From a checkpoint of a small mixture-of-experts model trained on Wikipedia.
Size: width 192, 57.6M parameters.
Training: 789M tokens, 6019 steps.
Below are experts of layer 5 (counted from 0) of a mixture-of-experts language model. Rows are named router (the router's row for the expert), up (a neuron's input weights, with its number), down (a neuron's output weights, with its number) and show model dimensions 0-191. Each number is 200 + 40 x the weight over its row's rms, rounded and kept within 0 to 999.
Before each expert's rows: "comes after" lists some tokens at least twice as common just before its tokens as in all text. This comes from a sample of Wikipedia text that the model never trained on. Tokens count by the router's weight.

# expert 6
comes after: " was", " is", " not", " he", " had", " it"
router,212,253,184,329,214,118,126,154,256,190,143,225,143,210,241,255,214,204,155,255,203,185,271,227,204,243,222,183,205,290,215,140,223,185,168,124,164,218,197,211,208,179,173,235,205,224,243,143,232,194,193,276,140,169,237,208,160,185,192,241,239,252,185,152,191,177,245,198,141,116,236,215,261,183,120,219,221,250,112,216,228,167,156,257,172,228,239,233,114,256,186,173,238,182,225,225,221,194,188,170,184,228,140,195,232,160,182,211,145,210,268,133,182,194,228,226,193,161,204,219,131,189,275,253,155,209,175,162,163,224,189,234,160,224,163,161,215,221,168,200,174,207,246,175,169,175,206,150,105,228,179,256,270,187,215,271,198,193,208,152,178,214,146,198,208,221,113,176,172,194,202,196,139,176,164,233,236,246,145,198,224,180,145,180,196,263,229,222,156,257,235,179
up2,183,204,232,118,158,236,199,221,196,252,168,193,201,145,259,159,134,233,261,169,179,191,207,180,193,154,263,157,178,183,154,194,170,204,214,243,145,215,157,199,240,232,224,174,115,168,188,201,193,191,196,177,224,251,222,192,211,174,192,201,237,186,220,205,220,175,166,179,199,176,199,197,180,224,262,188,207,258,188,209,149,171,280,269,117,253,269,241,236,122,245,172,283,233,242,249,197,269,131,280,242,203,210,211,193,213,153,200,243,174,239,180,229,229,203,248,219,245,191,215,288,153,157,229,204,230,154,118,161,132,232,196,223,240,175,205,248,160,203,222,239,227,239,202,127,248,261,275,173,116,139,210,167,180,195,199,224,196,148,217,212,80,243,222,226,129,188,133,195,162,196,137,165,175,236,154,175,210,201,176,176,178,216,167,227,169,286,166,224,263,279,180
down2,226,233,164,135,182,249,219,205,273,199,208,181,174,213,160,233,264,158,253,256,234,232,276,153,156,208,194,259,180,187,208,232,156,182,121,181,193,162,196,175,249,207,267,218,173,230,181,238,183,267,193,215,247,208,210,196,154,216,210,152,224,180,137,188,197,229,225,248,182,130,201,197,160,222,251,171,250,253,164,217,230,137,265,168,153,227,209,176,130,226,249,193,266,207,269,181,205,195,215,189,197,209,217,185,178,202,270,206,238,197,179,188,184,134,205,230,234,106,239,251,194,192,208,233,209,204,236,212,193,173,126,171,198,250,183,294,180,145,179,201,183,213,169,214,121,190,176,166,244,253,149,71,174,228,223,183,172,200,132,270,240,161,245,212,172,153,126,212,192,181,228,115,241,216,214,61,255,172,199,237,175,247,184,158,249,182,194,252,273,205,158,171
up3,158,227,190,216,264,151,199,263,172,196,130,123,239,111,184,200,211,175,217,180,183,146,244,238,220,220,163,85,219,199,175,247,248,216,156,225,153,221,260,159,131,184,195,176,228,205,227,210,184,196,71,157,148,175,250,149,246,169,285,133,233,187,236,141,153,212,213,181,140,212,209,132,137,229,214,162,200,207,211,253,217,178,220,170,189,156,214,174,163,206,249,225,221,204,178,217,201,153,180,208,153,194,205,185,205,265,187,202,152,193,261,187,223,246,205,224,108,236,241,184,293,147,187,229,178,281,195,190,202,200,196,194,292,245,282,191,150,166,191,165,235,207,260,210,131,198,203,176,205,202,172,241,220,195,250,257,265,150,185,230,216,286,183,206,258,192,206,167,175,158,277,212,256,185,217,181,205,211,170,147,230,230,221,165,252,260,177,150,253,190,195,158
down3,196,142,278,179,251,230,197,201,182,265,229,162,99,216,113,237,184,265,179,150,265,208,217,193,218,282,176,186,160,189,235,205,252,172,211,226,143,170,257,207,224,150,165,212,252,150,253,256,203,139,165,157,208,129,261,206,137,195,229,165,211,192,182,231,128,213,192,217,189,226,145,222,207,180,219,260,253,182,127,157,189,182,147,243,180,221,196,169,254,231,215,247,211,206,194,184,239,110,260,174,215,174,250,246,201,154,187,220,229,260,182,174,221,163,211,186,254,271,156,156,175,154,283,181,234,149,219,176,198,188,180,153,199,190,170,220,262,172,298,260,219,164,152,207,204,150,182,231,211,147,238,149,198,143,262,237,217,249,212,149,214,211,179,160,230,218,95,188,219,178,198,209,234,222,252,196,169,189,149,198,266,223,207,169,182,265,131,164,221,174,288,191
up4,208,202,283,134,225,258,184,261,158,119,157,225,217,142,202,205,189,144,210,198,132,174,159,213,282,253,197,222,178,158,170,212,206,218,203,206,276,191,216,247,182,259,140,231,228,184,244,136,175,188,219,199,216,186,315,256,200,218,224,195,170,298,253,159,200,192,211,203,211,254,217,228,196,181,245,319,254,183,165,189,171,167,200,191,166,143,204,228,168,193,214,192,174,217,186,182,236,135,152,176,239,246,170,193,177,258,182,213,233,208,168,102,164,150,181,253,221,195,145,267,201,226,178,191,195,186,214,211,182,234,232,155,162,263,190,202,213,181,134,134,147,217,240,309,218,181,217,145,141,163,201,205,244,303,190,261,234,182,222,277,195,239,210,193,213,228,203,285,221,129,215,225,138,181,226,207,260,160,191,164,232,191,183,226,212,150,179,209,169,208,282,174
down4,209,198,213,203,207,219,184,192,228,210,164,130,160,207,217,239,201,138,200,219,183,180,204,190,200,233,123,211,427,149,232,148,188,219,209,91,247,183,151,211,168,208,185,304,215,204,216,226,222,167,221,213,150,151,208,262,185,174,141,240,232,210,187,240,214,237,210,238,181,126,209,196,226,183,234,221,230,207,130,153,169,244,222,237,242,244,200,168,181,210,173,159,210,220,189,198,259,250,159,233,187,236,214,154,183,168,231,217,220,234,220,165,185,198,201,241,233,229,197,101,197,249,208,227,226,207,218,108,198,205,148,151,194,186,210,222,176,166,176,187,163,236,168,160,184,134,182,174,164,123,295,191,261,271,236,269,245,135,165,210,221,229,208,231,168,215,184,168,251,234,129,259,186,111,201,212,192,178,195,180,189,171,269,196,200,151,235,210,161,198,158,199
up5,167,243,263,158,226,189,201,196,199,213,207,213,213,201,158,131,157,207,236,227,166,158,203,141,155,215,172,193,239,203,129,227,177,100,172,164,162,180,198,172,247,249,173,134,159,188,153,164,244,157,215,166,160,219,277,194,168,193,205,269,119,218,252,123,262,167,164,204,262,198,151,133,265,133,208,175,239,210,192,226,253,204,197,258,186,158,160,172,97,201,137,187,121,204,269,184,143,214,155,205,219,184,142,239,173,192,193,198,242,253,252,217,225,168,150,224,211,181,181,251,246,165,257,198,222,298,254,190,173,220,277,195,185,211,185,219,225,177,228,184,144,195,208,235,184,155,221,201,218,132,208,190,176,187,288,202,184,111,224,217,175,159,201,164,238,206,230,189,190,216,232,250,199,230,222,242,234,176,198,134,204,191,254,189,300,175,299,173,253,229,262,244
down5,181,205,115,122,203,217,219,213,186,152,176,191,234,251,205,216,181,252,196,214,189,177,208,214,236,148,126,192,232,192,157,180,176,180,226,161,156,159,262,214,221,183,260,186,207,297,88,166,134,176,172,166,107,253,247,219,207,218,258,161,230,229,176,207,188,168,166,246,180,172,153,150,232,118,217,176,293,234,174,189,222,179,230,256,174,181,175,169,180,178,198,176,204,144,260,170,176,185,167,168,252,190,259,269,236,222,147,192,222,231,201,310,244,304,233,244,234,175,193,87,177,224,202,197,179,193,257,156,251,227,237,195,202,212,240,208,168,233,198,269,149,156,231,146,166,183,161,205,203,254,224,135,183,232,216,188,184,175,264,212,215,237,155,152,193,243,132,282,175,222,205,237,105,219,205,221,213,194,223,174,130,167,200,184,253,173,228,240,229,229,210,213
up6,225,143,181,249,211,171,177,185,171,214,173,170,121,226,203,157,183,124,170,129,257,155,169,216,144,256,209,188,216,175,232,200,164,196,240,200,190,241,187,122,182,218,206,235,221,174,163,210,270,171,237,286,168,218,201,258,120,155,186,221,169,129,208,167,242,169,265,216,86,140,170,238,128,69,205,130,232,167,164,209,228,239,183,167,180,197,194,205,213,190,172,228,220,228,200,242,223,206,223,234,131,136,164,146,165,256,238,197,177,254,192,265,223,201,238,216,256,181,218,171,116,245,185,202,179,198,187,223,198,175,249,218,152,220,208,159,244,137,202,167,232,209,118,239,222,266,287,204,232,216,241,146,133,225,231,270,157,222,247,200,170,220,258,199,171,210,269,151,205,166,193,177,209,175,252,144,247,237,242,194,221,153,244,252,188,183,261,177,212,204,192,168
down6,218,183,307,150,222,194,207,209,169,197,240,176,159,191,171,154,181,197,194,183,201,174,267,187,174,200,196,155,246,236,206,219,242,159,142,206,243,181,221,168,139,190,270,179,212,174,201,290,209,231,213,237,203,229,128,200,249,226,228,187,213,167,230,209,316,230,215,169,168,239,129,189,264,233,213,196,237,156,147,211,195,259,237,222,211,214,96,261,202,245,165,157,203,185,120,220,192,200,221,169,225,178,248,164,190,214,207,204,161,123,156,141,159,145,245,238,194,104,227,132,229,159,212,257,201,169,228,123,122,202,238,209,179,227,272,227,255,254,193,149,239,255,170,211,264,225,201,164,200,171,243,175,205,211,217,232,272,118,194,199,171,108,178,228,216,123,209,224,148,229,204,291,162,158,166,199,195,216,242,217,140,173,196,247,144,198,163,236,223,216,257,233
up7,171,169,146,189,187,219,164,178,265,178,186,193,216,188,148,213,201,196,276,180,192,130,214,201,184,227,269,226,221,211,209,86,197,235,109,181,308,259,191,146,217,241,229,182,258,168,266,209,192,198,191,189,232,255,256,208,211,208,236,202,140,185,153,196,223,178,236,227,211,164,188,195,170,210,214,187,129,244,187,198,229,148,183,261,231,216,229,87,129,181,207,187,168,186,246,150,232,273,195,152,149,115,204,179,232,249,234,156,213,184,152,181,184,241,137,223,193,155,248,229,192,175,251,186,159,142,123,212,196,252,166,226,233,242,193,178,182,188,190,197,182,148,149,245,189,196,254,160,180,193,179,147,211,237,161,177,262,147,217,295,192,262,212,171,162,195,159,279,191,94,209,246,230,208,159,210,108,254,227,185,216,178,169,155,240,216,209,187,135,223,230,132
down7,205,210,187,180,186,275,244,191,208,174,197,233,207,199,166,193,148,168,238,211,189,264,182,209,251,184,235,256,175,143,180,158,207,153,191,149,125,219,221,234,194,157,226,204,244,182,192,178,200,193,242,165,312,195,237,279,200,210,142,123,189,111,194,193,199,164,217,261,242,280,223,127,200,220,184,230,226,215,207,253,210,167,315,204,188,119,156,247,193,139,196,142,237,203,238,212,233,245,248,201,201,194,222,220,214,186,227,202,175,120,245,136,192,168,163,206,197,185,199,230,215,197,163,189,191,199,184,293,200,212,227,235,162,245,187,176,193,339,177,224,186,185,173,266,142,210,161,135,200,241,201,192,226,195,267,231,197,176,91,183,220,204,240,220,230,137,129,155,182,189,201,280,215,224,153,145,243,256,242,181,195,129,274,160,211,250,235,243,191,148,162,181
up8,274,243,189,235,196,243,244,225,161,145,195,177,200,154,213,165,211,161,142,243,235,260,245,241,229,232,189,199,175,199,132,212,196,165,176,221,104,207,195,180,195,222,184,181,209,244,186,207,169,162,151,201,201,207,275,255,200,187,144,198,174,185,182,139,230,214,247,183,222,218,174,149,271,187,170,149,275,169,190,205,187,169,225,239,275,159,230,182,200,204,213,253,316,239,216,123,243,235,170,190,252,172,256,219,165,243,212,166,173,269,151,224,114,195,190,209,241,244,230,205,191,168,104,193,139,191,285,187,186,260,190,184,104,125,177,193,247,277,149,190,199,244,192,254,192,286,199,203,210,253,189,228,187,230,188,175,206,141,259,260,167,115,255,206,224,309,178,216,170,200,199,194,222,168,251,179,145,153,194,277,176,211,188,192,161,194,224,155,185,171,222,240
down8,206,180,219,125,194,137,158,177,215,147,203,223,210,226,148,164,212,197,167,204,235,223,178,241,227,169,252,287,229,183,235,187,275,212,162,248,255,240,201,210,280,235,291,107,214,244,195,216,182,249,228,208,316,264,233,170,184,215,246,210,197,163,252,152,221,200,286,232,201,254,189,124,177,209,268,160,277,171,186,196,147,216,194,171,111,201,236,197,172,235,213,221,204,293,236,183,201,189,124,260,197,202,176,137,151,224,241,215,238,222,203,231,178,162,173,267,167,148,207,144,173,155,196,284,135,250,150,238,209,196,181,193,284,186,158,217,224,212,203,186,173,168,175,208,253,176,195,211,224,179,188,153,227,185,179,116,174,199,194,191,185,156,268,154,249,131,195,226,158,269,178,213,258,147,218,150,135,182,182,151,188,164,214,206,206,245,224,175,189,141,194,221
up9,185,282,148,185,214,171,243,250,153,208,115,231,228,205,160,236,175,242,222,184,149,160,207,148,169,220,154,187,100,206,221,105,196,235,219,133,133,181,231,160,233,230,228,201,258,175,193,211,189,176,228,120,239,195,230,211,187,185,177,209,163,189,226,203,237,232,213,167,174,169,179,189,214,200,250,224,214,260,212,179,199,218,151,236,143,172,233,244,223,227,167,148,221,207,203,276,214,250,191,113,233,227,196,258,197,198,194,175,173,253,154,184,188,216,235,276,288,203,112,292,237,185,234,177,201,251,217,233,211,169,202,103,170,200,240,159,159,121,265,247,189,167,203,229,217,218,221,235,179,266,185,216,186,130,168,225,181,270,282,196,242,180,216,208,221,208,262,122,186,244,205,249,128,233,139,199,213,196,189,172,262,194,235,170,210,266,249,189,291,271,208,163
down9,157,223,230,198,177,160,171,176,161,212,108,189,194,263,209,175,233,152,200,195,195,197,173,223,263,142,205,241,144,230,257,243,273,136,184,191,157,159,175,191,129,238,218,225,191,204,109,255,178,219,177,195,198,278,233,204,126,172,192,123,189,250,195,229,249,232,181,207,155,164,224,127,130,164,226,152,178,271,170,155,247,237,141,286,175,277,258,230,208,243,129,198,151,225,199,191,246,114,165,136,240,134,257,266,243,201,183,254,204,239,157,193,201,227,193,174,249,212,171,169,279,289,178,191,258,204,168,213,200,219,148,229,180,202,182,194,256,235,146,223,192,178,214,194,265,223,99,237,215,201,226,189,198,133,192,181,273,222,201,178,174,132,225,230,203,187,206,180,201,266,229,248,154,227,230,196,168,264,195,141,239,158,215,193,197,162,168,232,222,211,195,190
up10,285,232,189,189,136,124,188,223,214,178,220,203,201,112,105,222,165,157,148,174,189,197,219,195,210,123,218,302,199,146,171,200,182,271,212,199,223,241,211,256,226,171,205,167,226,178,185,173,204,244,159,266,137,219,247,155,274,229,209,146,192,206,251,165,185,192,151,157,224,223,220,227,221,221,197,170,174,173,276,137,150,220,225,228,134,104,209,249,215,210,155,230,219,205,222,273,195,219,228,239,200,277,224,213,247,225,195,186,215,286,194,177,227,158,163,140,248,163,214,259,214,171,239,246,211,237,192,160,199,183,201,193,196,184,231,208,144,252,161,251,125,193,237,208,260,217,251,185,214,212,149,128,206,195,299,205,182,189,239,231,101,152,191,213,157,180,273,194,268,161,187,272,198,261,186,228,145,205,192,253,231,164,197,179,111,150,214,212,214,231,186,206
down10,203,157,202,194,193,141,171,238,237,207,207,218,198,202,149,264,148,128,212,206,230,222,230,217,101,221,228,269,240,194,179,181,211,190,233,160,193,201,178,187,195,205,231,295,225,246,254,216,143,145,95,210,203,183,229,191,190,220,190,209,283,134,198,270,172,246,111,161,292,227,192,159,274,162,224,183,239,220,190,212,186,232,193,203,166,186,248,212,192,291,186,164,167,180,174,205,166,216,177,189,180,223,162,184,137,204,160,214,178,176,237,192,231,168,200,189,121,156,248,211,232,127,198,226,187,234,170,205,186,255,178,253,190,211,188,205,206,138,178,223,236,186,285,108,179,275,179,192,213,166,178,123,168,170,197,184,262,122,208,238,172,299,170,266,216,196,209,146,161,137,174,225,222,150,183,208,164,213,164,192,248,150,176,125,266,232,272,203,175,135,211,277
up11,213,249,131,150,173,176,213,258,240,212,160,264,210,169,216,154,209,180,159,172,264,195,187,242,172,190,184,212,183,172,167,167,145,243,207,154,163,209,245,184,114,181,209,186,227,266,154,151,215,113,297,192,239,214,236,178,242,171,206,174,215,127,165,133,211,199,236,245,137,170,237,237,259,200,118,225,129,166,198,212,215,164,278,233,148,150,234,155,181,212,134,194,183,136,263,148,198,162,197,230,175,179,219,140,212,216,159,188,181,250,217,257,237,214,232,143,228,175,204,149,258,217,156,153,194,150,219,325,281,183,242,164,205,195,166,160,221,195,226,179,240,189,186,256,169,206,170,217,171,216,213,252,196,216,154,194,195,201,169,129,212,298,263,174,239,239,143,327,238,233,179,250,188,215,195,207,159,235,203,197,241,213,146,203,196,220,206,198,192,221,205,124
down11,245,194,240,239,138,161,199,263,196,147,130,233,191,231,238,186,205,290,227,171,241,224,172,238,251,175,101,237,252,112,118,229,222,162,227,131,232,154,196,170,157,145,196,169,262,242,184,154,244,114,211,257,245,256,234,161,237,233,207,254,199,170,218,181,169,158,207,210,192,179,194,252,214,185,195,193,188,158,201,167,202,216,139,191,213,178,189,152,243,230,229,117,185,95,283,206,220,242,194,166,155,167,126,160,159,190,134,227,224,198,225,255,192,208,215,149,168,163,221,188,214,165,155,184,211,160,197,174,199,152,296,193,172,229,149,167,156,197,161,169,200,243,158,204,151,224,244,227,152,184,273,255,261,200,236,202,152,249,203,206,236,220,250,228,175,149,240,202,229,187,230,189,182,245,279,188,189,133,125,180,216,195,187,173,214,251,249,200,128,268,165,216
up12,205,261,240,214,240,150,239,210,271,236,159,284,105,198,154,137,230,190,206,205,143,251,172,150,205,198,257,166,209,204,220,276,167,234,186,173,172,161,217,189,163,196,196,171,214,182,199,197,238,213,235,267,225,217,176,225,218,218,169,195,262,251,109,135,242,167,129,192,158,271,191,231,199,180,194,191,153,227,235,295,234,166,189,223,208,170,202,278,184,173,180,163,251,112,232,152,236,198,151,230,250,221,156,251,231,223,182,226,207,272,192,185,135,212,294,181,170,176,214,209,206,116,186,165,219,261,162,193,222,180,180,252,155,177,234,219,141,192,181,216,170,179,189,233,189,165,182,116,192,56,133,244,232,154,223,211,206,212,221,192,225,222,264,210,207,228,173,203,224,180,157,119,206,177,234,257,180,232,176,144,165,195,231,147,269,150,194,192,264,250,206,197
down12,99,273,297,159,225,245,283,213,236,226,182,234,188,155,188,171,238,256,163,184,182,269,237,194,170,235,251,166,187,169,153,128,222,214,248,116,159,151,189,162,139,147,132,231,209,251,224,217,195,189,246,180,160,254,251,218,205,200,151,305,260,232,220,215,199,161,168,220,235,233,169,169,253,186,233,192,200,269,203,260,234,208,167,185,132,159,195,177,184,214,201,182,248,154,143,203,135,207,177,235,157,284,232,167,216,111,242,193,187,250,120,210,138,198,283,194,189,223,228,165,270,187,188,156,224,224,155,210,246,178,170,209,153,186,198,265,210,185,208,222,247,149,172,177,191,274,201,252,176,170,171,239,250,198,181,237,228,210,218,214,275,176,181,145,195,121,202,186,196,213,167,224,187,188,205,176,212,176,229,159,184,143,139,172,271,238,232,164,240,262,192,214
up13,261,187,193,228,187,207,149,172,190,171,230,157,258,150,178,294,145,178,231,241,225,212,168,161,202,149,214,237,205,240,264,204,216,174,206,143,166,209,182,147,174,219,183,153,182,172,214,180,214,222,249,143,207,238,192,253,165,194,211,131,109,235,212,145,232,123,191,231,232,194,159,69,231,182,185,305,215,150,221,256,201,187,241,184,152,172,154,172,175,163,218,195,155,172,194,169,208,248,176,227,163,259,227,193,222,236,189,167,180,232,182,250,145,200,180,235,209,163,233,260,90,273,232,216,197,175,145,236,182,184,184,198,218,205,187,103,214,241,150,163,276,137,187,193,180,150,215,167,143,160,242,230,211,170,193,222,171,152,178,158,293,172,167,173,198,203,263,223,230,178,283,136,198,278,219,230,256,169,114,250,216,206,191,176,164,206,243,219,250,228,239,170
down13,216,186,268,204,179,149,208,169,215,191,214,183,171,180,126,210,126,193,224,212,231,213,181,301,277,196,190,189,294,248,230,227,203,231,151,195,154,137,155,134,184,209,175,213,220,247,183,139,165,223,179,168,226,214,184,205,152,221,221,147,216,125,209,258,134,270,187,212,223,234,211,186,191,235,203,202,274,178,241,249,183,282,266,200,165,271,210,174,193,220,239,186,199,137,192,165,291,211,159,180,118,208,293,218,236,214,220,249,258,205,107,250,218,195,134,165,217,183,218,181,266,172,232,168,151,221,211,200,187,195,192,206,224,196,150,204,231,240,194,161,217,170,226,172,174,166,164,227,241,248,168,151,259,208,186,264,172,188,229,190,200,267,230,245,270,204,163,227,184,201,169,255,191,221,182,216,193,152,279,221,217,174,194,282,298,193,247,134,149,156,121,268
up14,170,194,226,168,219,175,245,163,133,178,255,171,204,229,171,176,201,165,165,158,165,163,207,258,187,237,227,128,186,159,100,213,182,190,187,160,216,226,241,141,119,222,189,165,143,199,220,65,225,174,152,105,182,233,212,215,149,273,181,256,177,163,289,159,185,197,156,157,183,219,248,199,223,172,210,207,164,196,188,269,265,179,178,221,245,199,235,120,165,209,216,247,231,182,242,239,154,256,204,220,177,188,261,144,155,224,245,211,210,207,294,164,189,208,224,220,208,311,159,158,201,174,197,183,249,309,192,217,210,195,195,198,166,154,207,186,236,231,207,219,216,234,215,226,228,202,215,225,150,159,142,198,226,192,158,264,228,156,264,190,177,156,191,126,188,182,118,187,196,178,267,243,180,157,181,221,200,180,238,148,262,164,196,190,250,275,200,198,224,205,295,214
down14,182,186,191,229,230,163,243,204,215,211,261,179,165,163,180,199,211,149,194,249,247,180,249,156,189,212,232,267,265,181,176,221,190,191,183,226,244,211,229,126,204,252,194,191,207,101,155,244,145,181,170,179,129,229,229,230,152,143,144,132,143,224,193,281,157,212,204,191,162,242,151,179,165,200,149,243,221,180,169,180,169,215,186,147,237,289,220,226,220,255,205,210,237,196,111,214,131,154,248,204,200,138,198,258,181,223,264,239,201,224,110,205,159,175,297,175,200,181,147,188,211,171,233,207,184,202,174,266,232,216,164,188,231,196,248,113,180,242,194,223,286,140,201,249,218,154,237,279,224,173,199,139,244,176,198,240,185,181,188,142,231,229,193,260,236,211,137,274,140,128,218,146,200,186,152,185,203,205,259,236,207,185,132,172,211,231,148,262,194,169,116,193
up15,210,145,145,175,251,189,192,203,172,120,263,221,239,194,258,205,241,161,199,167,211,218,146,248,156,208,189,202,210,181,218,245,237,205,193,172,156,206,143,150,128,193,240,184,184,211,254,249,180,213,173,246,168,270,205,131,178,186,143,180,205,204,185,239,228,116,219,197,257,188,193,225,201,202,208,192,213,196,250,171,196,198,306,229,236,182,133,216,152,247,203,230,139,168,205,231,164,222,253,189,190,235,104,209,213,234,114,170,212,199,166,202,216,183,236,253,138,246,230,179,164,148,216,192,171,171,238,63,103,39,207,215,249,157,223,238,142,178,225,222,193,198,208,212,201,211,191,224,227,227,184,205,178,176,139,214,151,266,188,172,165,109,235,177,218,173,217,224,270,139,170,256,185,195,186,170,218,176,186,196,142,261,176,229,177,242,250,232,267,181,252,227
down15,163,201,220,140,147,246,233,215,161,202,238,253,148,259,252,237,213,239,229,207,241,187,263,215,218,254,257,223,304,208,245,192,182,221,213,183,283,256,213,214,124,185,217,164,256,157,269,183,171,227,195,220,168,152,214,246,126,166,209,188,188,225,272,197,166,243,135,208,175,152,232,187,175,209,224,155,182,133,205,238,165,150,212,160,170,184,184,180,206,217,177,170,220,188,221,248,111,211,141,168,193,227,194,234,211,217,188,202,129,214,170,210,199,155,148,226,198,143,158,203,241,251,130,187,261,230,289,137,237,233,205,156,113,184,209,157,213,228,223,164,252,169,100,143,141,168,165,235,257,205,184,210,246,251,276,213,187,242,206,209,232,195,156,164,170,168,209,237,228,139,218,281,138,249,253,193,153,219,179,137,172,178,185,129,219,153,187,134,224,208,257,213
up16,107,232,214,196,152,151,216,199,170,204,217,244,218,126,141,225,142,220,248,188,209,155,182,209,227,245,241,199,190,181,171,216,142,175,233,193,210,214,218,214,166,211,178,149,169,217,151,208,172,245,158,209,202,201,237,278,228,255,158,189,234,262,292,251,117,154,125,282,298,252,185,228,199,228,203,200,208,248,211,176,205,180,194,188,207,120,232,220,225,206,141,210,205,235,130,209,191,306,166,182,243,253,117,244,203,214,203,197,238,209,175,160,236,145,165,156,142,193,185,255,189,160,301,151,207,160,161,282,237,270,167,204,161,157,130,225,202,228,201,180,165,223,235,152,202,176,233,141,183,125,209,219,163,227,217,226,201,213,249,215,157,201,239,171,198,213,217,226,144,175,212,236,233,241,273,125,305,191,144,244,264,193,197,175,223,156,170,194,172,177,192,202
down16,138,145,223,192,181,129,208,174,125,210,220,143,238,137,177,205,201,211,195,207,189,246,172,194,137,164,280,213,221,147,165,255,239,264,159,116,247,218,132,203,205,150,196,170,190,228,238,159,233,146,164,249,235,222,190,195,249,242,224,182,230,191,161,299,254,154,259,240,182,231,173,150,157,136,190,209,196,161,215,243,287,187,170,142,231,139,193,210,220,189,193,181,208,220,184,145,222,144,149,300,239,212,211,193,202,147,227,257,190,162,172,160,272,210,211,157,204,196,161,226,158,196,182,219,248,206,245,145,251,232,244,167,185,244,226,227,182,174,199,228,188,179,297,206,248,197,228,217,205,225,251,218,240,150,181,214,193,189,189,214,196,120,187,287,149,263,187,190,246,153,218,227,232,171,228,247,202,90,187,245,196,73,191,164,214,206,199,134,180,137,190,209
up17,182,141,245,170,220,232,216,158,156,174,87,201,242,219,195,200,277,196,187,188,214,192,158,152,233,195,185,196,224,208,210,256,115,147,133,216,131,85,187,66,185,229,311,217,221,202,156,210,166,196,119,163,145,183,260,194,212,160,231,213,238,182,282,178,165,242,167,175,182,188,199,179,229,193,195,227,160,178,207,222,178,158,245,225,272,287,147,151,163,214,164,183,149,226,209,222,206,245,170,186,177,217,181,218,215,180,198,258,230,223,240,187,243,214,198,191,143,200,247,244,206,189,186,257,231,188,244,224,233,196,212,171,202,182,157,171,180,229,225,220,198,160,221,244,216,123,196,225,245,191,243,237,190,147,278,258,236,132,183,243,196,244,240,124,268,113,235,212,159,143,213,211,211,124,258,247,214,204,210,138,255,169,249,205,193,253,161,176,203,181,233,189
down17,222,151,163,249,159,226,170,189,195,89,230,217,190,182,239,197,225,244,123,165,125,260,198,261,118,176,198,222,196,160,165,201,202,163,260,202,189,252,219,283,156,176,156,240,226,168,206,260,213,217,124,191,244,176,209,203,243,212,182,264,156,145,223,142,216,205,239,151,242,187,176,209,158,221,185,199,164,195,227,180,251,262,222,195,154,229,162,251,201,135,215,205,182,206,210,166,195,204,227,208,215,178,243,193,138,180,139,223,235,197,233,135,215,274,156,267,160,214,170,154,203,195,262,272,162,161,174,225,228,227,253,113,259,199,193,192,181,189,181,261,104,215,178,150,204,241,175,155,172,168,142,158,177,178,206,287,180,170,176,181,216,226,228,296,172,247,143,190,242,199,280,187,201,202,162,202,221,329,167,231,286,224,177,187,227,245,225,165,237,244,196,190
up18,242,195,287,243,242,176,168,196,259,181,147,215,165,261,166,146,185,200,174,152,146,197,103,207,150,151,240,232,117,144,267,238,170,173,190,244,206,221,279,185,230,176,252,205,222,186,215,131,216,213,231,252,196,204,225,172,224,258,227,159,184,140,202,212,174,264,206,179,197,159,302,194,169,209,102,213,214,187,162,218,253,236,189,245,218,205,220,200,283,133,233,157,202,170,168,143,203,256,138,226,177,198,203,233,150,193,203,158,267,248,186,257,196,245,206,235,195,185,242,158,132,301,130,193,163,207,154,166,214,245,167,173,154,231,149,227,218,228,194,185,207,223,214,268,216,175,154,152,176,180,175,146,244,149,204,223,192,215,215,227,239,264,184,198,185,271,281,213,254,244,260,152,164,253,162,179,206,243,265,217,246,236,171,138,248,187,208,176,192,188,150,165
down18,172,213,134,245,220,233,198,167,213,217,196,234,153,205,223,154,171,157,226,191,193,110,249,119,290,256,189,185,214,208,188,180,208,230,250,182,133,172,223,235,152,165,131,202,195,261,232,258,188,181,275,231,179,146,172,115,266,253,132,273,199,191,252,185,305,159,248,223,173,228,202,215,187,167,184,173,208,141,181,217,240,192,279,215,183,164,183,229,240,220,235,246,188,130,180,264,255,192,236,238,202,205,227,194,254,172,210,168,204,116,235,191,204,227,206,228,201,174,232,189,136,236,148,151,173,196,230,165,227,131,223,221,195,271,73,177,193,207,149,225,197,266,159,174,187,210,223,158,125,205,197,240,176,193,198,135,191,202,177,159,209,219,237,194,224,180,177,191,180,219,255,258,242,249,167,156,240,260,164,241,206,169,238,216,173,217,270,142,180,268,273,245
up19,159,105,183,164,180,211,129,208,148,211,222,158,190,155,141,250,204,245,203,197,137,147,225,219,218,188,255,216,182,121,236,249,195,213,168,187,233,238,235,238,187,166,94,189,205,194,220,196,162,231,215,229,172,154,133,295,178,174,265,170,211,225,236,138,219,124,168,237,177,216,224,223,215,180,234,194,159,188,253,199,229,245,113,202,188,249,216,239,251,173,197,282,182,223,176,153,202,140,127,178,158,167,209,273,134,211,206,216,109,240,234,235,232,210,197,183,203,206,214,218,174,261,198,270,188,183,131,210,137,241,251,240,163,162,208,120,176,231,226,169,238,151,206,228,242,259,202,125,190,246,178,143,197,191,178,287,135,199,250,231,204,229,170,214,261,163,243,213,234,253,238,285,261,214,195,197,240,196,233,177,183,222,193,211,243,119,241,170,200,194,228,146
down19,144,210,206,273,199,173,185,201,216,196,234,209,172,258,129,203,191,103,186,170,278,202,191,205,244,196,186,186,211,169,224,182,222,204,158,212,188,182,246,142,229,160,212,225,222,250,246,218,150,151,122,196,172,87,141,194,205,234,126,190,158,190,188,256,194,239,165,270,173,166,178,234,139,151,216,216,205,217,132,241,213,186,222,213,224,237,193,144,185,214,210,179,246,246,205,272,198,230,226,252,193,157,195,241,141,244,203,204,220,174,161,155,203,186,219,221,153,221,172,191,188,185,184,150,145,210,178,243,179,156,179,162,248,230,230,250,207,185,272,156,217,186,185,180,202,146,198,293,274,265,174,271,222,139,207,212,247,134,147,188,221,212,273,238,240,253,116,263,257,218,172,187,241,172,124,262,352,228,219,217,198,217,171,260,217,209,160,175,174,233,167,150